Below are experts of layer 2 (counted from 0) of a mixture-of-experts language model. Rows are named router (the router's row for the expert), up (a neuron's input weights, with its number), down (a neuron's output weights, with its number) and show model dimensions 96-191. Each number is 128 + 24 x the weight over its row's rms, rounded and kept within 0 to 255.
Before each expert's rows: "gets" lists some tokens that make up at least twice as much of what it gets as of all text. This comes from a sample of Wikipedia text that the model never trained on. Tokens count by the router's weight.

# expert 49
gets: ":", " =", " –", " -", " —", "):"
router [111 145  90 115 121 111 125 134 104 126 152 125  94  84 131 121 131 150 111 171 112 149 185 143 135  93 129 170 139 136 123 136 131 109 134 135 163  97 134 132 110 186 185 141 153 126 126 156 101 140 122 151 134  86 133 124  89 132 168 125 144 166 106 155 102 144 128 143 102 133  82 132  85 131 123 128 143 109 116 107 163  82 129 109 143 125 122  99  97 123 157 113 177 118 139 115]
up0 [129 124  94 119 155 154  58 131 106  99 142 149 118 178 116  90 120 173 140 116 146 134 138  93 155  75 104 128 135 135 157  66  83 122 151 112 117 114 129 130 127 141 153 138 177 138 171 159 121 138 130 101 107 138 123 141 131 121 172 146 139 136 152 141 122 132 136 117 179 136 113 187 119 129 158 115  99 132 102 130 134 130 151 143 119 127 128 133 138 102 131 140 182 109 103 104]
down0 [137 140 110 149 120 140 126  92 142  84 135 120  70 145 122 121 191 127 131 112 100 145 125 122 121 103 144 146 150 115 138 176 121 149  90 182 109 124  97 132 107 134 109 142 136 108 112 100 102 125 165 122 137 134 123 103 138 126 170 121 123  93 113 165 148 127 164 128 126 114 147  89 122 131 132 115 169 186 131 101  80  89 125  95 112 163 128 129 119 101 139  94  99 109 146 144]
up1 [129  98 115 108 106 112 139 152 104 173 142 104 121 137 108 122  84 142 119 120 115 147 136 120  79 187 137  86 103 155 144 118 105 122 125 127  96 111 127 176 188 158 142 118  92 173 138 163 153 158 149 169  87 160 127  98 146 120 129 175 120 148 111 164  95 153 113 108 156 130 129 126 136 155 130 119 140 154 124 150 120 140 153 122 165 147 126 156 101 159 126 126 120 161 145 106]
down1 [ 79 141 119 151 163 145 122  94 145 170 123 133 135 122 167 134 120 124 112 154 135 142 146 126 149 111 139 148  96 144 160 128 132 127 144 135 144 130 146 137 117  94  95 147 107 109 131  72 123 133 108 125 137  82 124 108 104 162 159  97 105 109 170  88 105 177 127 144 113  78 174 121  93 131 114 154 162  77 133  96 119 116 147 105 146  97 138 129 147 151 113  91 143 104 130 193]
up2 [ 84  60 105  94 122 123 172 122 103 132 122 126 117 162  78 163 117  80 110 118 111 139 179  79 111 107 179  77 150 123 171 138  98 104  99 140 155  97  99 155 122 146 137 146 144 118 130 147 143 151 163 115 125 108 127 155 113 101  95 111  93 162 137 144 158 143 129 120 116 140 134 150 150 147 134 104 132 103 126 129  95 161 113 130 155  95 133 107 112  93 169 102 129 147 141 139]
down2 [127 136 105 140 159 148 134 122 133 145 122 106 104 110 141 136 101 106 111  79 106 106 162 114 141 138 149 131 103 125 161 107 117 117 139 106 151 118 100 145 105 145 114 151  91 111 107 133 145 129 123 118 137 127 128 140 129 136 163 111 126 102 113 131 111  90 151 110 150  84 133 166 137 135  86  94 133 129 121 126 151  99 149 115 103 158 139  90  89 144 135 182  36 116  96 150]
up3 [147 135 116 140 140  77 155 140 138 151 163 170 116 114  98 119  82 139 131 130 150 145 109 151 124 120 102 160 111 118 112 163  93 141 124 172  95 151 116 126 142 161  99 127 124 147 155 148 112 165 118 177 117 145 160  93 165 130 144 121 207 123  89 109 131 107 124 133 139  98 110 106 108 100 121 123 119 116  97 107 146 119  79 152 165 138 161 129 135 137 167 122 102 146 129 151]
down3 [149 135 105 152 169 128 119 164 109 101 116 101 153 152 106  92 123  97 156 107  96 129 158  85 109 133 165 159 113 126 136 130 135 145 154  96 144 109 135 138 143  75 108 105 142 153  85 186 124 132 111 120 133 107 109 117 121 129 123 132 124 138 113 167  96 135 132 161 124 120 157 137 140 137  88 106 152 115 100 135 120 108 142  92 126 120 115 127 161 169 142 150 139 135 150 137]
up4 [156 128 103 134 131 151 149 115 122 159 147  81 134 122  80 143 108 117 140 145 149 123  98 148 141 114 113 118 130 116 120 152 139  96 155 132 138 134 100 139 135 144 110 130 165 111 159 123 110  73 101 114 125 173 150 137 105 151 112 122 109 141 182 170 128 125 110 132  64 136 113 148 118 152 124  70 128 154 158 121 139 109 132 155 164 148  94 110 154 105 122 101 148 126 147 152]
down4 [139 131  95 115 164  87 125 149  98 104 154  85 116 161 166 138 150 132 110 102 107 114 133 156  97 121 176 117 123 117 138  93 115 153 153 172 111 138 171  99  73 146 157 113 146  70 128 118  83 133 139  72 148 121 152 151 125 106 142 141 140 145 160 160 145 113 131 143 121 130 100 113 143 166 136 146 140  99 102 104 161 105 134  96 116 111 144  98 150 140 122 130 102 136 123 158]
up5 [123 167 101 128  79 107 163 117 115 139 115 128 132  77 126 110 115  88 102 143 170 141 115 125 144 107 135 158 174 123 165 131  91 189 128 118 138 136 105 134 166 117 171 119 119 128  93 134 138 113 127  91 129 130 135 151 107 144 112 108 111 111 144  94 159 102 142 132 165 147 121 126  83 129 131 133 129 114 160 135  97 110  90 133 118 153 182 136 132 133 126 134 115 130 153 115]
down5 [122 102 115 142 157 137 105 125  96 115 141 103 128 155 115 169 134  97 133 136 123 127 121 126  88 135 120 140 114 168 136 106 103 119 140 138  84 150 122 157  79 109  76 130 128  88 158  95  98  96 112 137 130 138 133 122 172 135 176  97 119 102 102  82 148 113 100 129 135 124 156 167 133 165 118 135 142 110  95 138 120 126 188 123 131 148  97 111 123 119 119 117 129  82 139 162]
up6 [103 121 126  92 126  86 128 103 130 102 138 105 163  84 139 128 142 148 102  98 140 121  82 170 148 136 127 107  90 126 150 154 135 122 110 141  93 154 112 128 183 185 157 153 122 109 157 128  92 106  91 137 140 175 146 138 112 139 125 133  88 161 133  88 154 132  82 109 155 144 139 110 138 162 128  99 121 108 111 156 126 127 117 117 137 127 100 144 174 102 172 112  98 122 114 130]
down6 [ 98 137 126  82 119 145 102 162 135 138 143 143 109 118 128 113  84  89 126  86 153 143  86 166 111 130 135 129 116 144 133 152 143 142 146 136 103 127 112 158 106 104 120 135 144 150 116 117 114 108  85 116 134 109 192 146 106 123 123 144 176 114 118 148 100 147 145 115 126 144 118 105 120 131 138 120 111 113 138 152 154 135 158 135 152 150 134 100  72 129  96 135 134 193 142  84]
up7 [126 158 134 164 121 145 137 142 137 140 121 104 105 148 101 125 128 126 123 131 144 170 161 135 106 107 138 127  49 177  97  70 141 131 165  88 126 148  97 174 126 123 102 143 111  81 125 107 134 104 128 128 127 160 165 136 147 108 142 133 122 161  76 121 120 116 132 159 124  76 160 110  92 133 156 127 142 129 158  96 111 140 136 146 109 162 142 103 135 143 119  98 130 147 125 118]
down7 [150 134 124 144 134 122 131 157  98  88 140 147  95 114 122 101 129 117 123 139 145 138 138 121 109 163 107 139  88 106 132 149  85  88 131 188 130 145 138  98 118 127 101 120 141 117 124 167 150  87  99 115 122 130 120  95  56 151 127 140 161 130 149 138 137 134 156 151 108 137 128  73 131 137 130 178 164 131 117 110 157 144 145 155 143 120 112 117 160  94 142 134 125 106 133 104]
up8 [ 88 115 109 148 118 110 135 127 145 137 136 178 159 182 150  89 117 150 141 115 115 142 112 147 184 128 121 124 117 122 120 131 138 138 139 133 150  86 130 113 144 123 128  94 138 120 110 165 137 132 124 102 113 130 132 110  99 108 144 120 126  94 118 167 136 124  98 160 111 136 132 158 101 122 127 108 122 113 124 134 126 140 111  91 143 111 185  92  74 115  89 112 126 162 113  90]
down8 [119 151 111 101 120  81  91 133 153 143  94 144 151 130 143 125 125 124 123 114 135 132 171 102 132  98 132 194 149 207 133  95 141  89 126 118 135 146  88  68 138 132 157 148 100 117 178 156 157 171 133 129 124 154 108  75 129 124 119 110 162 102 124  95 136 117 145 102 122 151  91 116 149 133 173 104 152 129 131 148 137 135  94 119 151 152 134 119 128 147 141 103 129 159  85 119]
up9 [115 118 122 107 141 105 142 135 152 173 157 118 114 110 175 133 129 148 138 130 126 142 124 171 167  81 108 124 171 149 112 151 128 126 146 119 108 127 134 108 142 152 119 139 114 150 129 121 152 100 127 124  97 131 135 122 140 126 106 133 121 120 120 178 135 171 150 129 108 123 138 159  93 188 146 122 116 109 152  89 158 134 118 103 135  96 143  87 135 132 145 123 156  62 113 125]
down9 [ 98 125  72 139 163 126 115 112 167 121 131 145 113 156 138 106 133 126 152 140  97 116 145  93  92 139 136 160 114 111 104 103 112 107 176 130 139 142 134 114 131 147 119 136  89 118 139 105 113 113 131 112 151 124 182 139  92 141 170 145 113  84 122 115 127 105 139 133  84 161 129 140 151 127 119  93 108 138 146 138 104 156 124 163 144 140 108 128 144 124 199 139 113 129 106 147]
up10 [182 147 110 128 148 123 115 119 136 103 173  87 121 138 120 145 119 133 174 173 105 120 112 114 102 163 165 103 110 110 105 121 143 160 121 116 147 139 174 123 123 126 105 119 122 131 104 134 117 140 116 109 132 118 110 103 130 130 122 177 135 137 103 113 116 143 115 112  87 131 136 149 139 123  97 160 151 133 117 105 103 161 180 145 132  90 145 144 173 122 141 110 107 161 204 141]
down10 [112  79 128 144 122 156 132 137 111 112 128 128 144 142 137 145 103  94 110  99 116 133  77 149 120 124 150 100 152 117 129 153 108 111 110 146 109 100 119  88 187 132 167 109 137 111 118 149 158 111 137 139 126 105 128 144 122 123 161 113 154 132 161 143 127 126 135 158 182 129 108 156 169 123 138 114 118 161 136 130 146  99 127 155 105 138 133 186  70 102 167 140 110 131  76 145]

# expert 90
gets: " film", " album", " music", " game", " home", " song"
router [154 139  78 112 126 109 129 109 130 109 142  86 137 126  92 120 132 152 128 120 143 139 102 135 119 130 120 126 127 137 142 153 152 145  86 117 142 102  92 125 164 144 150 121 151 124 142 124  93 112 126 145 154 118 127 124 124 125 141 135 121 153 110 126 126 130 118 138 159 117 117 118  72 145 117  39 106 177 135 140 139 112 106  90 153 125 109  74 129 138 152  82 134 117 157 139]
up0 [117 105 127 105 154 133 116  91 141 114 122 165 123 114 110 152 112 134 153 143 112  97 108 120 140 160 114 167 107 162 105 140 110 108 108 161  88 159 126 129  81 146 164 120  84 129 156 116 124 123 196 121 139 108 139 125 107 137 145  98  96  90 126 137 153 133  76 131 131 140 131 109 110 156 110  47 141 126 122 120 126  84 121 113 179 148 127 133 151  93 138  95 102 141  93 178]
down0 [117 157 119 142 115 122 142 145 142 145 138 102 125 109 121 139 144 162 141 182 153 113 162 137 110 128 113 138 110 120 133 124 184 184  98 148 103 150  69 128 128 116 124 154 145 118 125 155 109 144 134 121 127 149  74 179 131 110 116 105 115 101 115 121 142 137 127 136 164  84 150 117 136 185 136 157 156 157 102 117  88 126 110 107 135 137 144 122 146 103 103 129 109 106 127 107]
up1 [121 140  90 117 104 144 140  65 141 134 147 146 142 112 144 129 114 112  89 124 122 122  90 138 136 122 117 128  91 148 144 112 131 143 127 102 144 116 136 132  77 126 110 127 131 106  90 126 114 112 136 133 135  84  84 157 183 145 188 142 107 130 103 138 180 136  95 153 177 152 121 134 121 137  97 118 146 129 158  84 142  90 120  90 112 107 134 113 109 180 146  94 155 120 105 144]
down1 [ 87 126 116 204 150  99 105 136 151 144 129 127 108  95 113 115 133 130 123 115 127 123 101 159 112 150 117 144 142  69  87 123 134 128 149  92 135 111 134  92  97 150 146 118 149  97 120 118 107 138 107 135 109 126 139 129  94 161 111 140 170 146 148 114 108 104 129 141 104 147 143 142 139 126 109 157 154  89 128 118 156 141 113 118 118 123 116 156 150 137 102 140 183 164 185 113]
up2 [105 143 157 136  53 128 112 109 138 105 149  87 133 121  92 132 138 134 103 158 126 140 172 125 147 127  86 109 132 112 143 159 136 138 107 136 128 135 108 158 119 146 100 113 112 150  90 161 127 119 148 128 104 139 139 118 126  87 131 144 163 155 153 140 149 110 127 123 169  84  81 115 144  80 107 181 113 140 135 147  97 132 109 122 124 112 157  97 191 160 133 149 101 108 134 118]
down2 [111 102 103 183 127 174 159 152  84 153 114 173 155 143 155 119 147 108  99 121 109 128 146 124 127 163 150 133  95 129 148 162 100  88 136 110 115 166 157 112 149 137 125 118 158 154 147 127 133 108  75  74 113 111 113 164  78 108 147 128 148 121 113 155 111 130 153 109 116  97 152 132  66 129 182 151 100 109 147 157 127  99 116 145 116  96 123 159 102  92  95 127 153 121 171 146]
up3 [113 119 162 103 140 137 136 131 147 127 108 106 151 108 167 149 114 106 135 161 130 136 131 143 171 165 114  99 113  77 141 166 123 149 112 118 134 147 138  94  73 164 110 125 132 113 149 167 127 162  98  87 135 105 141 106 124 136 118  99 137 134 138 179 151 176 136 128 148 123 142 134 116  73 133 115  75 149 133 136 105  98 126 108 163 140 153 107 123  90 147 107 132 116 139 135]
down3 [126 122 139  81 120 100 172 116 100 133  98  82 136 108 138 106 174  73 135 122 141 156 132 116 128 140 115  98 118 170 149 107 113 179  99 109 126 169 106 143 147 141  80 129 127 141 129 122 111 103 132 124 175 128 114 101 157 125 117 129 164 126 104 164 140 149 128  75  97 145 140 138 133 145 103 128 144 152  99 123 122 137  89 138 128 163 120 111 103 112 103 143 154 130 133 126]
up4 [122 118 137 144  91 105  91 149 128 147 123 112 117 131 139 132 118 149 168 147 111 140 133 171 129 150 116 113 116 133 120 130 127 123 116 143 149 144 109 105 119 117 133 110 136 103 118  76  75 139 130 131 152 144 115 133 117  88 127 173 131 139 131 103 148  97  97  87 133 103 111 113 123 133 184 107 149 131 115 137 117 158 127  98 128 161  89 117 126 167 145 129 106 131 129  98]
down4 [138 120 131 130 158 124  96 139 148 116 117 135  75 135  88 140 107 131 143  98  95 101  66 117  99 144 118 160 114  83 183 152 168 141 136 155 127 121 160 148 121 115 107 148 120 122 143 149 106 140 134 103 114 135 143 125 117  95 111 133 139 118 186 134 123 130 162 164 145 131 124 117 122 113 116 154 126  80 127 133 104 140 160  81 103 105  86 122  92 128 154  97 140  99 128  87]
up5 [132 138 139  70 136 140 107 116 106 126 143 104 120 137 124 139  93 103 150 103 158 160 113  84 110 122 108 150  81 114  83 123 138 122 130 151 170 124 137 146 150  88 148 142 117  95 111 156 117  98 149 177  91 108  97 123 144 111 122 152  95 163  74 162 116 157 110 162 118 133 153 172 153 122 129  98 120 131 120 109 158  81 105 113 163 127 107 120 145 144 100 121 138 113 117 121]
down5 [167 137  99 123 137 116  91 114 125 105 111 158 111  89 133 112 109 105 121 113 134 118 144 138 112  70 134 129  98 172 109 159 106 102 149 163 189  80 113  78 147 159 134 144 111  95  92 124 189 123 121 139  94 149 183 124 134 134 112 146 106 162 152 115 103  99 154 135 145 114 136 119 110 161 142 145 124 155 173 175 147 137 130 132  96 126  68 160 149 112 134 122  90 168 158 131]
up6 [136 137 144 129 151 149  79 126 104 116 176 133 116 116 172  93 134  87  99 117 131 114 137 115 130  99 148  98 123 111 140 163 105 140 156 127 130  99  93 119 155 126 136 131 147 130 143  95 154 144 145 116 167 135 152 134 114 121 141 168 108 123 121 109 159 100  99 165 106  90 101 126 113 178 117 149 118 138 130 104 152 137 136 117 121 120 140 104 115 139 145 160 170 112 128 139]
down6 [102  63 156 124 172 123 136 135 114 113 149 127 131 146 122 168 155 116 149 113 123 151 152 154  93 110  88  93 105 139 131 102 131 105 152 149 131 141 128 163  98 113 134 116 141 163 108 167 163 160 152 130 132 145 170 103 143 128  98 154 205 110 127 147 115  72 130 130 101 126 132 103 127 131 111 115  87 121 135 101 132 144 111 134 100 155 129  68 126 155 141 126 106 128 138 173]
up7 [153 121  97 118 147 109 111 169 116 131 122 132 116 176 148 137 101 117 169 120 120 130 137  74 115 113 107 140  95 118  83 132 135 166 132 137 132 104 155 115 141 111 109 120 145  82 138 133 120 140 104 166 142 127 138 137 131 120 174 121 136 127 148 122 154 106 133 149 145 118 143 143 128  97 158 109 148  90 156 112 149 163 142 145 110 117  91 138 126 137 141 106 149 160 129 138]
down7 [120 135 135 101 148 118 153 159 152 172 180 137 163 111 133 185 137 111 109 154 131  92 107 131 133 141 143 136 136 147 126 102 112 152 127 132 100 138 109 157 145 130 129 145  97 139 136 137 132 108  96 126 151 186 128 151 106 114 137 120 152 172 138 135  93  95 104 101 108 110 123 177 175 140  96 159  89 117 143 128 145 127 130 111 108 121 133 151 139 132 141 133 115 139  90 100]
up8 [100 128 154 144 148 160 135 146 142  98 140  91  94 157 109 155 111 130 132  73 183 167 112 112 118 138 106 155 151 146 135 134 131 121 112 130 124 119 106 136 110 106 191 160 143 132 121 117 175  62 118 116 153 131  98 158  93  68 129 123 138 112 114 144 121 116 144  83 109 137 129 122 105 160 106 128 154 133  88 126 129  99 148 120 127 101 135 135 135 149 153 113 157  97 115  85]
down8 [140 123 135 153 145 140  68  96 134 124 115 131 144  81 145 166 111 142  81 127 118  97 132 152 132 108 141 118 132 154 119 106 124 182  99 124 138 148 115 139 194 134 127 171 147 118  99 133 115 146 117 140 170  99 144 110 164 122 100 109  65 126 146 143 119 126 138 148 137 160 175 127 114 114 131 136 172 126  92  96 124 141 189 112 141 160 136 131 160 143  99 162 139 149 146  93]
up9 [142 154 121 145 100 159 110 154 165 128 123 154 133 126 152 126 118 148 116 124 134 120 102 133 109 130  68 105 136  86 121 129 117 131 138  92  93 117 113 149  90 119 151 136 150 182 176 180 142 113 126 178 124 149 129  90 144 147 101 120 158 139 144 133 131 140 139 114 127 102 105 121  90 108 171 116 127 186 136 138 153 132  83 147 127 113 143 156 119 169 112 140 143 181 150 100]
down9 [155 126 120 144 130 125 112 107 124  94 167 158 101 119 102 144 141 115 102 119 129  83 154 119 125 113 144 154  88 144 100 133 117 126 130 152  97 152 115 131 180 154 108 105  93 145 159 143  85 140 112 131 105 132 132 107 160  74 139 160  87  93 131 104 120 143 133 122 155 154 115 123  94 145 139 143 138 105 157 112 129 125 122 142 143 147 123 131  74 113 117  98 185 119 122 144]
up10 [105  82 143  66 128 118 133 121 129 138 195  98 112 102  66 129 121 128  99 124 161  86 112 136  95 167 120 138 156 135  94 149  96 148 120 108 143 115 153 157 141 116 156 133  93 144 114 124 107 100 127 122 135 110 127 128 134 116 125 120  93 135 134 130 123 134 133 100 139 117 126 137 159 164 136  97 120 153 136 108  76 112 117 109 193 135 110 132 159 129 145 131 105 184 171  89]
down10 [ 98 150 147 122 163 108 109 149 143 104 107  65 136 103 144 130  85 129 139 142 169 122 148 142 100 126 129 124 122 136  90 170 156 112  85 104 135 164  95 115 106 106 107 108 116 152 157 108 181 101 128 185 130 111 140 124 122 105 154 137  69 116 136 117 133 133 122 117 130 128 132 134 118 159 143 154 137 125  88 133 130 124 106 132 122 127 110 139  94  93 149 133 161 147 127  84]

# expert 78
gets: " a", " the", " an", " their", " his", " its"
router [145 137  92 113 126 132  68 107 102 148 101 110 145 119  84 151 145 111 104 145 139 148 146 134 138 110 113 136 137 116 149 103  96 159 130 115 140 134  74 114 115 148 155 112 153 124 152 118 132 183 134 140 140 130  70 127  46 132 131  84 135 173 111 133 146 132 122 121 177 146 136 135 123 176 179 114 132 116 137 120 164 106 110  97 143 128 116 157 112 110 180 122 119 101 142 132]
up0 [138 110 128 111 130 112  88 133 129 114 108 105 122 134 125 120 137 138 148 103 128 114 139 163 129 143  77 108 129 159 161 150 168 151 175 128 128  98 131 161 123 133 142 132 149 141 170  86 118 152  91 137 134 132  95  89 122 130 117  95 117 130 149 144 108 111 144  87 113 122 107 138  98 139 119 105 170 156 119 145 107 136 122 134 154 144 140 143 140 108 149 108 140 174 127 157]
down0 [128 138 157 154 144 150 162  96 146 119 156 150 132 139 110 138 145 151 108 138 105 120 116 134 131 137 160 155 137  75  68 135 123  80 110 136 140 107 146 119 145 121 111 141 143 111 141 124 153 154 187 143 141 136 133  96 108 117 138 135 141 142 113 137  70 120 122 139 145 148 117 120 131 151 130 127 135 142 121 119 137  99 100 110  74 101  92 120  79 164 113 156 129  74 111 164]
up1 [106 113 152 177 133 141 131 150 130  88  87 131 147 128 131 154 112 147 145 105 102 135 135 137 107 142 106 100 159 183 103 177 117 111 116  95 106 141 105 129 115 139  94 112 147 111 141 120 137 137  96 181 121 118 140 137 125 167 129 129 121 146 119 125 116 132 142 135 171 129 121 146 110 127 148  96  97 101 118 150 115 123 110  93 134 134 117 153 132 141  99 134 204 140 129 115]
down1 [149 145 122 136 135  91 138 152 129 113  96 132 135 183 108 105 138 181 111  82 164 140 104 140  95 143 105 175 112 150 148 108 130 152 131 171 125 137 122 147 146  78  93 128 133 157 117 103  82  91 133 133 114 125 126 154  90 158 141 118 128 132 136 102 179 142 128 152 139 121 171 150 130 155 118 132 106 186 163  95 114  97 153 122  95 171 124 141 118 108 125 118 126 113 114  82]
up2 [133  99 154 108  95 128 153 108  86 117 130 138 136 102 169 122 126 123 124 117  60 121 139  97 165  91 158 142 133 157 143 106  91 162 100 120 101 154 104  98 139 126 116 166 135 144 139 105 175 141 156 104 123 170 124 116  97 159 107 103 168  95 133 134 154 135  88  88 153 108 138 104 134 132 136  97 135 143 150 126 177 153 126 115 120 159  98 132  85 148 131 120 117  93 102 113]
down2 [123 151 123 147 135 150 124 160 150  92  93  85 124 133 177  96 145 111  88  74 152 130 158 133  67 137 143  97 132 124 124 124 111 112 121 117 150 105 151 136 153 156 114  77 137 126 142 105 120 135  61 140 118 163 160 151 156 152 107 129  93 146 180 142 137 151 116 168  92 148 132 161 118 155 141 152  99 104 170 145 120 147 119 130 138 120 101 151 145 128 129 123 129 128 129 127]
up3 [156 145 137 108  63 123  97  95 163  96  98 125 149  95 147 118 110 184  90 155 144 114 118  79 100 131 146 116 128  88 142 101 116 129  92 123  98 140 168 143 135 125 116 136 137 124 131 127 129 139 117 102 167 102 120 136 110  98 149 136 153 130 135 117 113 155 102 157  96 115 192 138 154 145  80 121 144 119 150  86 133  89 133 100 127 106 100 148 113 142 151 120 128 119 152 111]
down3 [ 78 127  94 153 121 145 154 125  99 114  82 118 116 140 142 101 128 141 111 126 100 145 175  99 115 113 140 114 154 137 112 125 141 114 146 134 138 134 134 103 119 132 153 131 131 154 183 153 140 149 147 151 132 145 129 173 142 148 163 153 148 117  88 176  88  93 126 161 122 139 108 160 144  87 118 136 115 120 143 137 104 146 101 120 105 130 130 135 155 143  90  77 115 118 106 191]
up4 [118 181 124 184 140 138 179 161 142 124 162 134 148 142 179 132 129 113 126 120 120 105 107 109 145 120 138 112 103 127 114  88 151 195 112 133 117 120 134 130 128 133  84  85 109 108 131 121 141 111 117 174 117 103 131  91 124 123 137 113 107 124 173 113 149 156  92 106  92 139 141 132  90 114 120 167 100 105 148  90 128 150 150 120 136 101  94 133 114  72 125 141 122 115 103 127]
down4 [136  99 135  96 155  99 116 129 152 102 135 110 121 147  74 122 140 135 122 122 115  84 122 132 123 123 172 138 133 138 133 124 139 109 122 113 117 135 134 138 107  76 130 147 119 150 131 179 133 131 108  78 171 130 145 141 106  82 130 144 144 111 143  80 130  83 143 118 110 119  97 114 140 100  97 101 126 104  94 145 109 183 107  88 121 138 109 130 110 149 110 134 112 136 130 153]
up5 [139  85  56 135 111 123 126 165 141 130 139 160 138 115  92 153 138 122  99 134 147 119 122 151 108 119 115 118 121 138 149 152 106 113 130 151 136 131 157 111 140 116 136 127 102 113 160  90 172 145 148 162 108 135 105  94 127 126 160 114 124 154 136 131 138 150 118 131 177 154  96 152  87 150 117 100 133  93 101 114 109 134 162 117 100 157 104 135 136 113 101 138 116 149 111 130]
down5 [149 137 136 158 133 145 131 121 162  95 145  71 154 127 109 130 114 112 117 129 130 154  95 124 116 123 133 138 127 122 121 105 135  96  92 193 114 131 141 151 168 118 123 144 138 102 111 124  86  99 100 121 115  99 109 128 175 115 123 164 113 132 155 102 139 124 148 111 104 128 142 111 106 109 136 127 116 193 123 142 110 136 127 103 130 105 107 164 106 151 169 172 150  85 144 136]
up6 [142 152 107 145 106 154 148 125  99 177 153 183 126 136  94 122  98 173 139 107 144 179 105 117 145 101 114 167  98 130 117 161 171 126 167 125 101 104 130 157 153 165 111 136 128 150 108 153 139 117 121 165 148 132 115 145 132 122 137  79 102 125 129  90 139 106 114 126  85 105 125  93  68 102 113 128 149 146  92 126 140 117 128 103 120 119 135 123 133 162 127 145 191 102 129 123]
down6 [139  88 125 155 113  63 126 134 154 117 122 127 137 101 142  99 121  91 146 194 122 150 121 133 132 124 127 156 138 123 128 121 123 104 140 143 144  98 118 110 173 120 129 131 163 150 129 133 140 135 150 154 107 166 142 139 148 104 119 138 135 157 124 137  87 113 112 119 193 183 122 115 125 137 134 165  92 138 113 140 135  88 132 178 183 108 152 100  73 187 113 138 157 139 104 147]
up7 [134 175 122 150 124  98 111  98 135 105 134 114 122 153 159 137 154 133 157 121  86  85 115 105 132  91 151 164 161 146 149 120 107 137 146 124 137  95 125 129 111 149  98 182  92 109 185 134 145 167 140 149 113 126 121  95 144 148 143 161 121 167 142  94 123 117 118 124 114 126  73 117 121  92 108 108 116 161 120 155 135 130 172 176 154 160 112 101 133 133 152 171 145 142  98 122]
down7 [135 116 126 134 168 107 115 111 111 162 161 136 154 116 149  92 106 136 101 165 142  98 132 141 130 117 184  86 122 127 143 164 150 121 117 150 156 146 149 120 130 135 136 155 116 169 147  72 109 119 148 131  94 148 150 131 188 105 106 112 166 177 150 138 111  86 132 129 113 140 125 101  92 117 128  82 163 136 127 127 117 111 171 152 140 114 141 123  92  99 140  98 137 126 179 172]
up8 [108 153 141 131 130 137 183 107 180 150 127 145 149 124 119 111 121 132 135 163 116 140 155  91 120 115 111 155 152 111 120 152 107 116 137 142 134 148 163 130 137 112 150 125  98 110 144 112 131 166 112 116 127 131  86 140  87 137 129 127 117 121 168 108 157  73 123 127 137 103 120 145 134 112 112 148 174  98 119 117 178 109 139 110 175 123 150 140 141 112 137 135 138 148 109  99]
down8 [140 138  80 171 180 158 103 147 136 131 140 160 118 154 122 175 103 124 126 110 165 150 142 130 119 143 100 108 122 137 176 124  97  99 115 146 147 133 102 140  99  88 129 182 156 125  95 179 133 156  94 141  71 111 163 130 137 174 115 143 137  95  94 176 151 133  84 105 126 114 107 107  99 112 165 124 120 107 107 151 120 121 161 159 160 111 131 129 129 152 142 147 108 124 152 143]
up9 [104 131 133 161  92 123 165 141  95 168 126  94  96 132 111 118 182 112 110 123 168 130 135 102 118 142  45 111  82 113 165 143 131 132 101 120 127  68 124 118 189 157 125 156 128 141 155 106 122 137 108 132 127 159 106 129 128 131 135 101 116 122 122 133 175 127 110 139 113 145  88 133  78 133 168  99 120 129 143 135 103 167 115 106 119 186 122 127 109 130 156 118 108 125 165 121]
down9 [ 67 146 132  51 123  90 110  87 167 136 129 145 117 146 146 136 109 146 157 121 106 199 116 152 129 116 155 146 107 136 102  92  87 176 142 141 109 147 142 116 118 135 134 173  95 118 106 131 113 122 117  69 170 109 130 120 151 126 139 100 173 182 130  86 122 107 123 167 144 158 164 118 139 119 142 129 111  84 138 110 143  96 147  96 108 106 119 114 140  99 141 147 128 113 141 110]
up10 [126 129 124  83  97 115 161 118 160 127 129 127 117 126 120 136 128  87  80 181 145  86 154 132 138 141 109 157 125  86 118 193 123 104 143 166 113  91 164 122 122 124 108 124 111 162 139 130 112 160 107 196 136 110 134 118 143 120 133  99  86 143 128  55  94 117 125 129 150 122 114 127 130 135 101 119 121 132  81 131 129  78 141 140 147 164 117 156 116 193 183  84 152 135 155 116]
down10 [112 113 128 153 111 141 130 129 124 124 116 158 171 105 160 101 100 134 104 113 147 117 123 139 130 129 153 135 127  98 110 103 133 126 124 130 149 131 141 130 102 140 107  81 130 115 108 113  99 154 138 142 101 159 119 117 120 127 123 116 160 170 135 108 155 125 140 124 129 153 143 126  99 117  85 137 144 130 142 127  83 141 128 114 128  97 137 136 132 109 137 120 146 165 143  94]